{"n_layer": 11, "d_model": 384, "experts_per_token": 6, "routed_scale": 3.27, "tie_embeddings": false, "steps": 9987}
Below are experts of layer 6 (counted from 0) of a mixture-of-experts language model. Rows are named router (the router's row for the expert), up (a neuron's input weights, with its number) and show model dimensions 0-95. Each number is 50 + 12 x the weight over its row's rms, rounded and kept within 0 to 99.
After each expert's rows: "gets" lists some tokens that make up at least twice as much of what it gets as of all text. This comes from a sample of Wikipedia text that the model never trained on. Tokens count by the router's weight.

# expert 9
router:60 38 40 43 57 38 58 37 62 75 56 55 48 44 51 64 31 73 43 34 26 35 60 39 53 32 45 45 34 31 40 32 60 37 69 68 49 30 19 65 28 62 46 51 62 50 26 59 56 49 52 43 53 39 54 55 44 56 30 79 39 69 45 83 63 51 54 39 53 54 68 45 64 38 51 47 51 31 50 48 54 51 64 40 40 37 38 59 57 58 47 48 29 56 40 47
up0:44 57 73 66 61 44 71 52 40 33 43 55 42 43 64 42 43 41 41 60 54 57 43 73 47 49 67 59 33 59 56 48 38 74 59 57 61 45 36 43 42 54 48 34 36 77 38 41 54 45 49 51 56 53 56 44 40 66 66 67 54 37 45 58 66 43 63 60 40 26 58 62 59 50 63 53 42 30 54 70 45 23 44 26 68 36 37 72 38 59 63 37 49 57 46 37
up1:33 68 43 48 55 62 46 47 47 59 44 29 47 54 51 16 66 56 57 46 46 67 43 34 37 52 36 50 61 45 45 34 22 68 59 37 59 53 57 34 59 57 48 41 45 33 34 39 57 40 61 42 65 58 32 54 40 47 40 38 46 63 42 71 45 45 67 53 55 51 46 59 57 44 59 60 50 60 67 80 59 62 60 70 52 38 50 60 11 46 58 55 57 37 42 49
up2:54 54 38 74 62 56 53 50 49 70 34 34 53 51 50 45 56 69 66 42 34 68 52 57 61 42 42 37 55 27 71 43 48 33 77 50 49 57 58 36 52 43 36 49 40 42 39 57 50 35 47 56 47 46 35 49 42 23 43 30 38 73 70 52 28 53 70 41 55 55 45 52 47 55 52 64 26 34 62 68 44 45 68 44 42 55 84 63 43 36 41 37 44 47 54 47
up3:67 43 65 63 50 32 51 43 64 48 59 36 65 65 64 45 35 65 37 62 61 44 29 49 65 45 63 50 29 46 64 49 55 49 30 52 64 39 45 51 38 40 50 65 43 40 48 66 62 39 58 35 53 39 54 70 60 67 59 89 51 45 58 70 60 81 59 62 63 78 61 58 45 38 30 32 61 44 39 57 38 36 59 65 52 60 35 68 25 65 51 66 49 50 40 39
gets: " (", "1", "2", "–", ";", " (S"

# expert 13
router:65 45 42 43 43 61 58 33 50 48 41 52 44 42 63 70 44 61 41 47 37 54 40 43 45 50 34 43 52 62 32 40 50 64 37 56 63 36 62 36 39 54 57 51 54 70 42 27 53 50 60 57 36 66 61 43 45 64 47 74 74 50 70 47 37 57 62 54 60 34 36 43 59 36 48 62 48 52 37 54 53 55 47 70 61 58 47 26 61 43 45 31 48 80 27 57
up0:66 60 28 33 44 32 35 52 42 64 25 69 46 64 40 38 40 45 60 54 54 40 41 64 53 45 42 59 53 45 39 58 44 63 41 51 52 52 30 45 53 61 34 59 51 60 54 35 50 66 47 61 37 48 51 50 64 51 53 64 62 59 68 53 65 34 41 57 36 49 39 51 64 59 50 19 45 57 44 54 32 48 66 35 32 40 54 51 47 39 51 59 47 60 57 48
up1:57 30 66 26 64 59 49 49 36 48 51 50 46 43 41 71 54 72 58 62 34 57 67 36 42 47 45 52 53 36 17 43 65 64 37 63 42 59 56 41 40 67 45 44 64 47 57 34 56 23 61 43 48 45 52 68 49 61 28 59 43 49 31 62 66 52 36 42 42 41 51 38 74 42 39 57 59 51 48 47 45 53 56 56 32 66 55 47 27 37 34 51 38 49 57 57
up2:59 79 56 54 53 67 59 42 56 36 49 56 44 50 58 72 23 77 40 30 48 43 52 57 57 49 42 49 54 59 52 77 68 49 57 30 61 62 54 44 26 50 49 63 63 36 63 67 63 31 30 36 56 66 64 37 30 52 66 31 48 46 68 51 70 57 55 43 76 43 52 50 47 24 48 63 61 58 40 57 48 29 69 38 54 45 50 65 61 51 33 38 61 64 68 72
up3:17 66 72 72 66 45 44 59 58 54 70 50 34 54 51 48 52 32 25 37 44 35 34 53 69 53 55 51 49 64 52 59 73 45 39 29 50 39 38 41 62 68 47 37 31 29 45 62 51 53 47 29 64 30 49 54 25 57 44 39 74 71 45 71 45 44 40 46 40 49 47 47 46 54 69 72 48 50 40 48 44 69 57 33 38 58 50 63 49 57 37 28 58 31 68 33
gets: "-", "m", "–", "c", "n", "b"

# expert 51
router:49 41 56 51 45 41 52 37 49 64 60 40 32 49 67 36 43 41 71 48 51 22 61 46 51 33 13 28 43 49 43 76 48 57 41 59 46 57 64 48 69 65 70 30 59 32 53 31 53 61 40 31 46 61 43 66 64 72 47 58 45 40 55 50 55 39 54 49 78 51 24 77 52 45 48 51 50 44 50 58 60 56 52 38 30 50 51 41 49 33 25 59 37 71 23 60
up1:59 36 57 32 62 56 26 53 19 22 32 72 61 33 43 44 50 53 53 50 42 35 27 38 61 31 44 57 45 42 54 42 53 60 45 52 75 45 47 51 38 52 40 31 52 57 66 38 64 34 37 48 53 50 58 44 71 44 43 53 51 71 72 40 52 65 53 68 43 42 57 24 50 42 56 48 54 29 54 40 70 38 48 39 52 33 46 55 15 63 56 57 40 59 56 63
up2:61 64 50 56 60 60 43 59 63 32 46 52 66 57 48 73 52 48 18 49 33 70 43 50 54 47 49 56 36 56 52 71 47 66 45 54 62 29 46 61 43 55 67 34 13 48 57 62 79 60 48 32 54 39 35 54 67 63 44 42 54 47 53 38 50 60 47 41 44 59 45 61 50 43 50 35 39 42 25 21 48 39 61 56 57 57 46 52 40 33 44 48 69 44 33 46
up3:44 53 37 59 49 61 66 52 36 30 21 56 47 50 55 50 63 51 23 47 39 54 41 53 57 52 45 61 54 55 36 57 65 77 58 63 51 62 25 38 44 49 28 61 32 57 48 52 49 55 46 32 64 58 71 62 40 57 28 51 50 54 41 37 66 53 51 75 69 67 49 53 54 31 41 48 28 46 62 57 47 59 46 42 52 57 31 49 53 29 57 37 35 65 39 66
up4:39 63 44 52 60 49 64 51 46 64 50 48 53 55 53 46 50 43 56 24 72 39 77 50 39 49 33 43 53 38 55 59 36 40 53 55 41 42 54 40 38 70 57 66 61 42 39 43 45 36 60 44 72 37 37 80 59 44 50 61 39 65 43 62 72 43 47 32 31 61 41 50 42 76 48 39 38 55 45 45 39 55 51 49 45 61 58 39 27 42 51 10 40 60 40 56
gets: " in the", " on the", " at the", " of the", " at", " to the"

# expert 46
router:41 30 56 28 52 36 29 60 31 52 64 59 35 52 38 51 50 56 38 65 58 30 71 44 44 53 49 52 29 52 23 65 56 55 40 53 41 40 47 50 62 51 72 53 62 65 50 56 47 61 40 44 61 58 41 36 52 42 54 46 46 54 76 51 52 19 48 56 43 65 70 38 33 61 36 52 41 29 43 55 34 46 52 62 40 49 47 40 58 66 55 49 40 38 69 61
up0:42 43 49 53 49 64 44 56 42 39 70 41 61 45 68 38 61 54 65 53 65 37 46 66 62 25 66 39 52 50 60 42 35 52 63 44 57 53 44 49 62 64 52 37 51 46 57 65 70 25 42 57 32 67 50 46 39 51 40 56 42 32 80 45 55 71 58 60 63 40 58 47 39 39 58 40 50 40 56 54 55 29 55 60 55 42 61 64 51 74 38 42 41 69 62 22
up1:30 67 82 41 51 47 38 59 48 65 47 46 36 65 42 42 68 30 41 55 30 64 51 57 42 74 40 34 48 70 65 49 47 62 31 59 63 66 43 56 52 54 50 53 50 49 50 50 41 45 44 25 48 45 44 67 27 30 47 46 73 40 58 48 34 35 49 49 26 55 49 41 50 43 61 58 45 17 45 42 62 64 53 52 40 62 28 62 57 66 51 53 61 49 67 42
up2:40 36 52 45 51 53 59 29 52 47 46 32 28 55 51 59 60 48 62 58 35 27 75 42 55 61 44 73 37 67 57 37 53 61 54 33 51 46 36 59 53 49 57 20 55 60 38 46 70 53 58 19 19 49 44 66 28 41 58 57 22 53 33 40 70 53 61 53 66 54 56 74 46 44 35 56 64 45 41 41 56 69 47 50 64 50 38 56 53 62 54 59 53 38 56 50
up3:30 21 51 60 42 58 43 44 57 52 51 37 42 43 27 27 56 52 48 46 55 66 72 59 35 42 32 45 46 28 31 51 69 54 55 37 55 41 61 58 52 56 50 53 38 42 57 55 39 68 63 57 67 37 51 44 39 59 44 48 52 36 69 58 54 31 31 48 45 58 67 42 54 51 58 32 52 47 55 79 62 47 43 67 47 29 54 60 47 39 39 61 48 54 43 56
gets: "| ", ": ", " | ", ":", "-", " |"

# expert 60
router:58 61 50 45 47 42 69 36 42 55 48 47 47 56 46 56 57 33 43 45 54 46 50 41 51 49 55 31 43 31 53 38 45 30 47 50 33 42 49 57 56 41 50 53 48 50 52 71 35 51 29 61 35 43 63 34 43 60 59 34 40 33 57 42 46 50 39 52 50 29 61 38 44 69 67 59 40 65 42 34 57 73 54 58 41 68 50 41 43 45 72 60 59 61 44 41
up0:39 49 49 34 39 56 39 42 50 55 67 43 55 38 61 52 55 58 56 55 53 49 69 57 43 56 53 58 58 56 66 53 31 46 66 52 64 53 58 50 58 35 36 40 49 43 39 40 57 56 55 24 44 64 42 52 40 46 61 45 34 58 60 34 42 59 43 57 45 49 31 48 73 68 53 38 42 37 63 38 57 60 49 60 60 35 37 75 35 47 36 48 48 53 41 38
up1:47 53 63 69 58 41 74 64 54 60 63 49 52 57 54 43 61 44 33 44 39 59 60 51 44 48 38 55 39 58 52 58 42 40 50 65 54 45 82 43 58 53 46 40 44 46 55 69 48 27 46 44 46 47 46 50 43 31 43 51 46 28 55 36 41 44 48 48 35 28 43 47 32 51 54 49 33 58 55 67 50 57 66 65 15 45 43 68 67 79 84 49 49 52 49 60
up2:41 51 64 55 48 60 52 70 30 37 59 47 19 50 48 60 53 71 64 62 49 46 61 64 67 58 47 59 70 53 53 34 60 45 61 46 55 52 35 52 58 43 41 49 58 58 23 57 37 61 58 59 64 50 38 41 74 50 72 68 38 46 53 43 46 58 66 45 60 52 51 62 49 45 67 42 31 38 49 69 50 50 63 33 24 51 29 45 52 63 57 46 50 64 29 45
up3:66 62 42 42 53 39 28 22 51 57 53 42 45 62 65 41 60 50 52 66 38 52 50 66 34 39 58 58 35 29 56 68 64 57 39 47 45 51 26 57 59 58 49 62 37 42 45 43 57 49 47 53 55 50 49 57 72 63 56 49 44 32 52 68 70 49 55 37 62 58 66 70 63 63 47 55 59 70 60 42 38 64 77 66 51 66 43 52 65 38 35 44 52 70 63 62
gets: " He", " he", ", he", " She", " it", " she"

# expert 28
router:49 50 50 36 84 47 47 72 61 50 35 46 51 62 62 54 69 60 48 32 58 25 47 70 35 77 50 35 73 62 62 42 60 46 35 67 38 57 66 67 60 46 51 36 70 56 55 71 53 61 30 74 46 50 53 53 39 37 54 38 74 70 47 42 49 49 60 55 64 71 52 39 39 28 54 44 42 63 61 38 57 64 46 39 38 45 46 58 41 61 44 58 64 57 47 44
up0:55 60 49 60 19 32 49 37 26 58 64 38 77 46 59 55 48 43 67 39 59 52 31 44 59 37 57 36 52 65 65 71 40 50 60 55 32 57 38 60 48 30 50 39 53 46 27 48 61 44 47 55 30 48 69 42 62 32 54 58 63 59 49 51 64 67 15 61 25 64 52 33 40 60 71 36 57 40 69 55 50 45 65 55 51 78 45 59 60 67 43 59 45 70 52 48
up1:68 45 56 68 53 31 61 49 59 49 56 48 51 38 51 37 56 58 53 35 39 41 42 40 56 59 44 42 49 56 31 37 56 69 55 34 51 53 41 37 57 65 30 51 44 36 64 39 45 49 66 34 34 24 52 52 38 37 53 56 52 50 53 70 60 38 61 30 41 56 69 26 58 46 38 43 44 56 52 28 50 54 55 55 64 40 42 41 56 26 53 86 60 43 65 32
up2:71 36 42 53 51 34 33 37 42 25 63 59 45 59 71 63 14 37 60 59 83 54 36 50 39 60 44 51 46 57 56 67 69 59 43 37 49 46 48 45 77 53 42 60 47 48 53 57 42 31 56 47 45 63 52 55 48 39 47 46 47 70 62 54 83 54 50 49 43 67 48 61 52 45 50 29 56 52 41 74 61 68 66 44 55 62 50 65 39 63 46 44 42 55 50 62
up3:58 57 44 44 57 74 58 53 62 67 41 73 56 56 52 60 56 41 23 68 51 36 62 45 35 55 74 60 50 56 44 45 49 50 49 62 31 43 57 40 40 49 28 45 67 55 56 41 37 60 32 24 40 45 41 46 29 49 49 52 63 43 53 46 42 53 60 62 66 85 64 46 45 77 57 60 58 16 46 57 55 47 33 63 46 61 36 58 51 58 55 63 53 44 52 80
gets: "1", "2", "°N ", "–", " ", " B"

# expert 31
router:27 55 67 66 53 49 51 50 52 43 40 42 44 45 48 57 58 56 43 74 62 41 52 66 46 69 40 36 61 60 50 61 60 44 61 52 34 39 67 64 52 55 56 46 63 51 73 78 39 57 41 57 51 32 64 35 70 51 32 48 41 49 70 61 40 45 32 42 56 50 55 45 60 64 48 52 45 46 79 54 61 69 43 48 38 67 64 42 55 46 45 37 43 55 62 45
up1:57 52 27 62 24 66 44 54 60 27 47 55 60 26 57 60 40 54 73 61 46 52 92 74 40 36 38 41 54 56 37 36 62 37 51 50 57 50 71 50 48 55 35 63 51 49 49 79 48 45 46 59 43 38 30 37 84 44 49 35 62 61 48 52 58 62 54 46 48 59 47 60 41 38 67 53 50 41 56 41 50 56 53 75 56 43 35 57 61 33 63 28 65 35 45 64
up2:51 39 45 46 27 28 58 48 45 44 26 27 69 57 33 62 47 45 39 44 51 40 31 46 55 52 36 44 67 67 54 42 63 45 52 77 37 47 44 55 36 38 47 29 34 46 50 56 41 47 65 30 62 54 30 64 51 49 66 59 51 49 54 47 57 56 42 53 51 49 41 54 47 69 74 60 67 50 49 41 55 44 49 45 50 36 60 77 58 32 59 50 65 50 45 47
up3:33 39 64 81 59 56 34 56 33 51 47 50 45 51 42 48 44 70 53 44 50 51 30 33 47 49 39 35 58 61 63 47 30 50 62 57 59 55 56 72 59 47 58 32 57 57 36 59 44 65 40 54 63 52 41 37 49 45 68 61 67 38 39 45 16 76 55 41 32 55 48 47 46 33 45 57 82 45 55 59 38 68 33 56 52 31 55 53 53 45 46 67 33 52 56 37
up4:42 45 28 44 53 59 48 88 61 57 58 45 58 53 51 53 60 42 53 56 58 37 72 47 36 55 39 45 64 49 42 42 44 55 59 41 38 45 24 39 39 59 71 76 51 72 36 58 46 51 62 53 58 46 51 52 52 55 57 52 33 57 49 51 43 43 41 46 52 51 60 52 48 56 44 43 59 71 70 60 50 60 37 51 30 48 55 58 62 17 68 41 42 32 66 64
gets: "\n", "\n\n", "| ", "|", "- ", "="

# expert 8
router:74 47 37 58 69 61 27 45 39 68 53 37 43 45 39 45 34 57 54 53 43 44 66 30 52 35 49 53 42 54 37 45 60 38 38 56 39 46 78 64 20 49 59 49 58 49 62 52 52 45 42 42 62 56 39 42 37 62 52 27 37 48 56 46 40 49 63 53 50 40 43 55 60 40 43 64 64 55 45 56 28 48 71 27 49 81 53 67 64 67 56 56 60 63 53 57
up0:59 51 60 45 41 61 52 44 40 50 48 28 59 44 43 36 33 54 46 65 63 53 62 72 63 49 49 34 50 38 39 58 57 53 57 42 55 62 51 62 30 35 61 50 56 37 41 36 49 61 43 65 45 41 62 36 52 42 70 38 59 58 30 30 45 62 40 55 58 58 46 49 57 34 60 48 58 61 54 41 57 41 63 38 52 73 41 76 46 43 71 42 51 45 56 53
up1:35 64 49 48 43 59 41 82 59 28 58 55 36 67 43 62 46 62 44 65 52 56 57 46 61 41 61 66 45 53 67 57 45 31 34 43 70 40 25 31 32 60 49 54 53 44 44 58 60 67 55 48 46 37 44 65 49 38 41 35 72 24 56 48 53 48 51 59 67 44 59 69 30 70 62 46 40 35 49 62 62 48 61 44 27 52 53 43 51 53 57 55 64 37 41 69
up2:66 45 50 43 64 48 37 52 29 29 42 56 72 64 52 51 57 65 37 30 55 32 62 40 50 37 54 64 70 29 43 38 47 35 56 66 35 39 36 42 63 41 48 46 45 61 32 47 58 42 55 36 64 59 24 67 46 46 44 20 60 43 40 42 33 68 56 70 54 49 77 57 24 56 41 37 49 49 70 63 57 57 79 48 42 68 52 57 31 67 41 44 52 39 26 74
up3:34 51 64 54 58 52 50 42 63 42 37 57 50 53 58 53 59 50 39 39 65 27 59 28 50 43 48 36 62 57 43 58 57 43 57 50 38 72 38 50 47 60 48 41 48 52 58 69 48 65 59 53 68 65 47 68 40 40 65 60 36 47 63 24 51 32 31 62 28 67 38 51 48 34 68 45 45 29 34 55 52 57 36 38 48 45 55 59 44 65 50 50 47 55 54 50
gets: "\n\n", " of", " of the", "\n", " the", " in the"

# expert 6
router:33 53 43 38 40 55 42 43 51 53 58 28 50 51 55 60 42 50 60 76 41 56 67 25 44 39 51 68 59 40 44 44 57 47 44 54 56 49 26 51 49 49 43 56 73 49 35 52 34 52 43 22 40 48 47 51 63 42 40 41 32 50 65 70 36 40 25 36 49 41 45 28 32 21 56 81 43 60 58 42 37 31 58 35 50 42 41 50 73 49 38 50 52 24 37 53
up0:24 56 65 36 46 36 60 37 48 62 50 60 39 53 54 49 37 30 36 33 32 27 51 68 44 56 47 34 31 50 21 59 41 47 41 74 40 53 52 51 58 50 44 40 41 58 48 64 44 35 33 46 25 56 61 54 70 55 45 43 49 27 62 37 64 41 30 54 32 59 47 39 73 53 42 59 49 43 38 57 24 62 47 68 52 35 37 62 51 55 47 32 74 44 54 64
up1:59 57 56 46 45 56 35 68 62 49 55 54 56 62 39 72 57 63 57 49 31 57 26 64 56 40 37 30 45 29 49 42 24 46 54 52 54 63 50 34 66 40 44 44 32 39 45 45 48 26 63 61 49 46 36 32 37 72 40 47 58 47 66 51 30 52 38 44 59 63 58 67 32 49 52 73 52 39 62 41 45 58 61 49 51 46 55 42 47 28 41 48 58 46 45 35
up2:43 56 56 39 56 53 53 49 44 45 51 31 50 55 41 44 53 44 76 55 47 21 39 45 55 46 31 39 42 80 42 46 19 55 49 49 55 42 29 17 57 43 45 63 41 51 47 53 51 43 75 34 48 51 69 62 55 45 67 69 57 57 37 74 36 50 68 51 43 28 41 64 34 51 23 39 58 57 44 41 59 44 09 52 47 52 54 46 54 42 41 49 85 70 32 33
up3:80 64 20 50 39 45 53 48 48 40 43 35 54 55 58 38 77 65 78 70 58 46 54 34 33 61 25 53 55 58 85 37 51 72 45 49 42 41 58 35 48 52 47 51 45 61 60 55 50 41 44 62 49 44 45 30 53 60 33 47 65 56 69 16 49 58 64 64 51 69 60 38 43 46 68 59 51 60 75 47 49 35 41 57 63 36 44 65 49 49 44 77 49 52 61 61
gets: ".", "| ", " | ", ",", "–", "′"

# expert 18
router:64 47 42 47 59 64 43 47 61 55 53 34 36 68 48 66 55 58 65 49 56 51 61 50 44 47 66 55 41 60 30 71 56 36 45 39 54 29 43 61 60 56 42 51 46 48 22 76 55 49 48 81 63 50 63 43 44 50 37 65 77 75 56 56 60 63 74 38 74 55 43 40 36 45 43 58 54 55 46 57 53 54 47 64 51 61 61 41 64 45 54 51 68 64 53 41
up0:45 52 57 61 32 70 46 89 38 63 62 64 56 53 61 21 50 50 44 38 50 43 31 39 48 30 31 48 44 39 59 57 34 76 49 47 45 48 25 31 67 61 48 41 63 25 37 41 36 44 46 36 30 54 46 62 56 60 43 33 38 46 56 51 78 49 68 52 60 51 66 46 25 55 49 46 60 43 52 46 30 44 42 44 47 35 41 68 67 52 48 51 58 60 57 51
up1:70 37 37 61 60 66 48 60 56 44 32 60 78 53 63 59 48 45 39 53 59 42 48 39 50 73 33 48 55 52 60 61 60 42 69 55 38 64 31 41 34 50 54 37 38 43 53 44 54 67 44 43 68 41 30 24 17 41 50 54 50 47 59 33 64 55 48 44 46 63 47 36 53 41 34 47 29 58 60 72 31 40 45 29 53 68 50 76 69 43 53 64 51 42 32 55
up2:46 46 66 63 62 42 54 47 63 52 47 37 40 74 45 58 44 57 41 70 53 51 41 51 69 63 55 30 47 54 36 69 53 41 57 53 65 56 36 44 56 50 60 56 67 47 37 44 56 42 41 44 42 45 29 69 40 63 72 18 53 63 13 53 57 47 50 44 77 56 53 45 34 39 61 59 63 56 46 35 58 49 46 34 45 54 45 46 51 56 55 53 71 52 48 59
up3:71 45 33 63 49 63 44 72 63 54 64 53 35 55 70 58 49 56 54 63 50 22 57 49 49 52 44 44 25 43 60 44 45 47 52 48 52 33 58 52 73 54 50 60 49 29 60 65 40 53 42 34 51 55 55 55 43 53 65 73 51 49 59 49 35 49 12 59 28 27 56 47 57 47 25 32 41 65 56 67 58 61 72 55 45 58 59 62 58 58 47 59 60 33 58 41
gets: " =", ".", "\n\n", ") =", ", ", ")."

# expert 35
router:52 55 53 70 32 59 51 40 55 43 63 44 58 51 59 29 60 44 51 64 64 34 33 37 27 63 49 51 56 27 42 53 48 49 61 48 53 40 37 61 43 47 55 65 51 45 57 36 57 34 42 62 52 50 34 51 47 53 30 49 50 42 05 46 45 58 45 31 35 44 32 35 45 49 54 43 53 83 69 72 40 32 42 73 60 51 47 43 44 59 41 56 44 45 68 43
up0:44 42 34 40 57 75 50 40 48 39 32 57 53 50 38 25 44 69 56 56 56 35 49 30 64 50 56 51 62 24 43 65 47 48 42 33 46 48 36 49 54 38 77 59 55 27 43 52 48 66 61 44 40 48 37 64 43 59 50 67 68 53 46 39 42 65 44 51 55 59 40 38 63 62 37 40 47 51 50 45 33 69 39 45 57 33 36 59 37 51 39 50 63 66 62 28
up1:58 53 44 58 47 51 56 48 47 50 46 63 43 38 45 56 44 58 45 49 80 60 24 57 35 23 37 66 66 46 67 34 40 55 45 64 81 65 65 51 63 58 39 62 58 52 21 66 56 66 54 26 55 58 27 55 49 48 55 43 50 52 65 54 65 52 55 48 53 44 56 59 52 57 39 33 43 46 60 40 64 48 42 50 43 61 39 64 73 36 49 53 39 53 50 34
up2:50 61 62 41 60 53 49 49 57 63 57 33 65 80 38 45 38 40 56 41 49 53 50 51 42 54 33 49 55 19 58 73 54 54 36 54 50 52 47 32 40 52 12 59 19 59 41 24 72 38 50 42 53 61 36 51 45 62 56 33 57 39 38 51 40 39 44 27 54 58 49 60 60 53 59 44 47 26 48 72 28 40 68 40 52 47 36 43 47 61 37 78 48 40 52 35
up3:67 45 49 45 52 40 52 62 66 34 33 48 39 49 38 60 32 32 64 66 47 63 52 38 62 51 56 47 44 52 42 50 66 63 40 56 38 67 50 51 45 34 55 39 60 63 62 53 62 21 76 55 64 47 57 46 42 22 35 52 52 45 55 62 48 37 52 50 45 54 41 23 38 40 42 74 56 41 37 34 25 58 64 71 45 53 46 47 54 58 67 65 51 69 35 60
gets: "0", "3", "op", "2", "5", "7"

# expert 47
router:47 27 59 52 31 52 55 27 36 51 39 34 41 28 41 68 49 54 60 72 53 47 36 62 57 35 52 81 34 59 60 55 44 59 61 57 42 38 47 39 48 50 46 73 70 37 59 33 35 35 44 51 37 68 59 33 38 59 35 64 33 34 55 61 31 49 45 50 51 46 66 22 53 47 57 62 58 55 53 43 24 47 51 64 41 57 50 54 26 46 70 55 26 39 28 59
up0:53 36 47 89 51 52 40 59 53 45 60 71 30 69 46 54 39 24 44 57 42 41 43 62 41 56 60 76 63 41 61 62 40 57 53 18 59 45 47 46 56 60 53 59 50 48 76 48 67 43 59 37 48 53 38 40 40 56 59 56 49 39 62 67 62 43 60 51 25 63 60 45 44 29 57 53 31 50 40 54 50 63 37 44 47 51 52 54 44 57 51 74 42 77 59 44
up1:43 61 47 44 42 47 59 33 23 52 38 55 66 45 35 43 41 59 63 61 44 43 37 57 63 52 46 53 51 54 43 37 47 51 25 57 63 51 36 51 64 62 34 48 64 45 44 39 44 53 71 59 53 68 49 69 33 45 76 60 68 63 42 59 56 45 54 53 42 51 55 39 60 42 41 43 54 56 48 57 28 41 42 59 32 48 34 43 71 43 74 75 63 62 69 46
up2:36 32 53 53 81 83 61 32 62 57 64 55 69 66 52 77 47 49 37 54 56 14 42 57 55 52 57 58 51 51 46 62 54 39 49 34 46 46 60 40 40 53 49 65 34 45 47 41 54 65 65 43 74 42 61 42 28 58 60 51 59 41 36 46 67 38 46 37 46 54 42 36 33 63 40 59 46 43 60 34 37 21 64 62 53 50 60 42 42 35 44 62 46 44 42 46
up3:28 62 50 77 36 30 51 38 46 76 41 73 41 66 32 72 57 37 49 68 43 46 61 47 39 68 64 76 51 54 53 37 46 59 61 41 41 44 34 54 39 47 46 49 59 50 56 40 76 24 57 55 42 59 52 38 43 49 59 72 52 30 52 23 51 42 52 44 39 46 41 70 56 44 72 56 66 69 63 45 49 63 33 40 44 48 54 62 74 38 45 41 37 71 36 47
gets: "\n", " had", " have", " has", " with", " had a"

# expert 5
router:58 45 60 32 31 49 73 33 38 48 46 47 41 38 40 50 25 38 72 71 56 46 62 44 59 73 51 58 49 67 50 33 44 38 48 51 42 49 49 44 36 42 48 62 39 34 39 42 71 52 44 62 47 34 55 67 53 78 61 40 43 45 44 55 46 65 52 26 53 39 45 49 40 64 59 65 53 87 60 38 81 52 38 64 43 51 44 55 57 56 43 66 50 60 47 47
up0:56 36 41 65 66 50 34 50 47 50 48 47 62 51 61 47 42 36 23 50 46 67 67 42 53 71 47 60 59 43 73 59 67 66 52 75 50 62 54 49 44 37 46 53 40 43 45 51 49 50 62 56 38 63 56 39 55 53 40 51 46 28 42 54 42 37 26 52 71 60 71 35 59 43 39 43 75 49 32 53 51 28 25 54 54 57 45 41 48 33 40 70 50 31 61 28
up1:47 58 52 34 52 45 34 46 35 54 38 53 40 59 69 63 53 55 85 53 59 65 61 36 56 43 59 59 49 68 57 69 58 49 59 64 26 33 24 47 51 34 70 61 46 63 63 48 31 46 72 76 56 67 43 73 39 73 57 71 58 30 56 36 46 29 54 60 66 37 53 48 45 49 31 47 68 43 59 50 65 60 55 49 31 45 72 55 52 47 41 44 44 62 51 41
up2:71 54 60 48 56 46 39 45 56 61 36 30 58 43 42 74 18 40 87 37 72 39 43 47 36 47 45 64 43 47 61 33 60 51 49 60 54 50 39 30 47 67 37 31 41 51 54 50 65 43 53 46 28 67 74 58 52 42 52 53 56 50 68 35 46 46 39 47 62 50 30 56 46 75 85 46 57 55 24 49 49 45 52 42 41 61 50 49 69 54 56 62 45 61 34 41
up3:42 49 41 47 37 51 38 55 55 62 78 37 63 48 47 44 17 76 58 36 63 74 48 47 38 27 63 50 23 69 56 63 51 49 66 48 50 45 26 38 77 35 32 45 31 54 61 58 43 50 72 47 49 28 40 54 44 39 63 56 52 42 54 43 65 62 47 39 63 38 69 47 34 58 48 37 45 69 35 61 51 51 45 48 68 40 39 48 46 43 49 62 41 22 36 57
gets: "\n", "\n\n", " V", " P", " p", " K"

# expert 38
router:44 39 51 41 72 52 45 63 48 29 28 21 52 81 70 63 52 67 50 57 53 36 46 31 40 57 54 50 55 63 55 39 61 32 10 62 52 42 45 41 74 46 51 29 58 59 72 42 39 79 34 61 56 37 60 55 48 48 70 36 56 53 30 46 64 36 58 55 37 56 59 36 47 44 50 22 38 57 49 51 68 56 49 29 46 43 65 49 44 67 49 48 57 55 59 43
up0:39 57 51 35 37 35 32 39 79 61 40 41 44 53 40 57 53 55 52 59 56 66 54 45 50 51 37 67 54 45 31 15 57 53 38 45 52 14 45 53 66 45 66 46 09 44 58 44 54 51 47 67 65 47 51 52 55 55 67 51 53 45 47 65 48 76 37 36 39 38 65 48 53 44 26 76 49 42 55 47 41 54 31 28 38 28 70 55 51 49 71 51 48 52 83 58
up1:42 54 57 61 61 58 37 58 10 61 55 48 52 57 36 53 35 52 65 64 55 42 52 37 46 63 51 41 54 47 54 57 55 30 46 52 31 51 60 56 65 50 56 52 50 45 44 49 51 57 42 72 58 47 60 47 54 60 58 51 66 47 62 37 89 52 57 50 45 41 24 43 54 50 48 42 42 37 59 61 59 45 72 40 48 50 39 44 49 54 46 50 58 50 45 49
up2:68 45 66 44 72 45 38 44 56 42 26 35 57 70 54 36 54 58 38 50 44 43 41 42 55 59 70 60 45 60 47 69 60 46 51 52 37 35 58 59 63 49 61 50 54 49 40 53 60 54 41 39 55 36 55 67 59 46 61 33 69 59 65 50 70 40 46 46 44 61 47 53 46 44 58 44 46 41 48 49 48 26 51 54 70 45 54 50 62 43 63 57 37 46 44 55
up3:55 38 36 56 45 22 64 40 53 62 79 31 52 66 47 51 49 55 73 45 50 39 19 52 79 45 57 51 49 78 51 78 53 65 42 46 75 53 28 45 56 53 53 43 42 39 48 58 30 39 65 52 61 54 54 52 38 45 56 43 17 46 64 34 50 68 58 52 46 46 40 49 54 40 38 50 64 59 62 47 50 51 40 22 53 41 39 49 38 49 70 65 52 31 51 47
gets: "–", "2", ".", "1", "°N ", "-"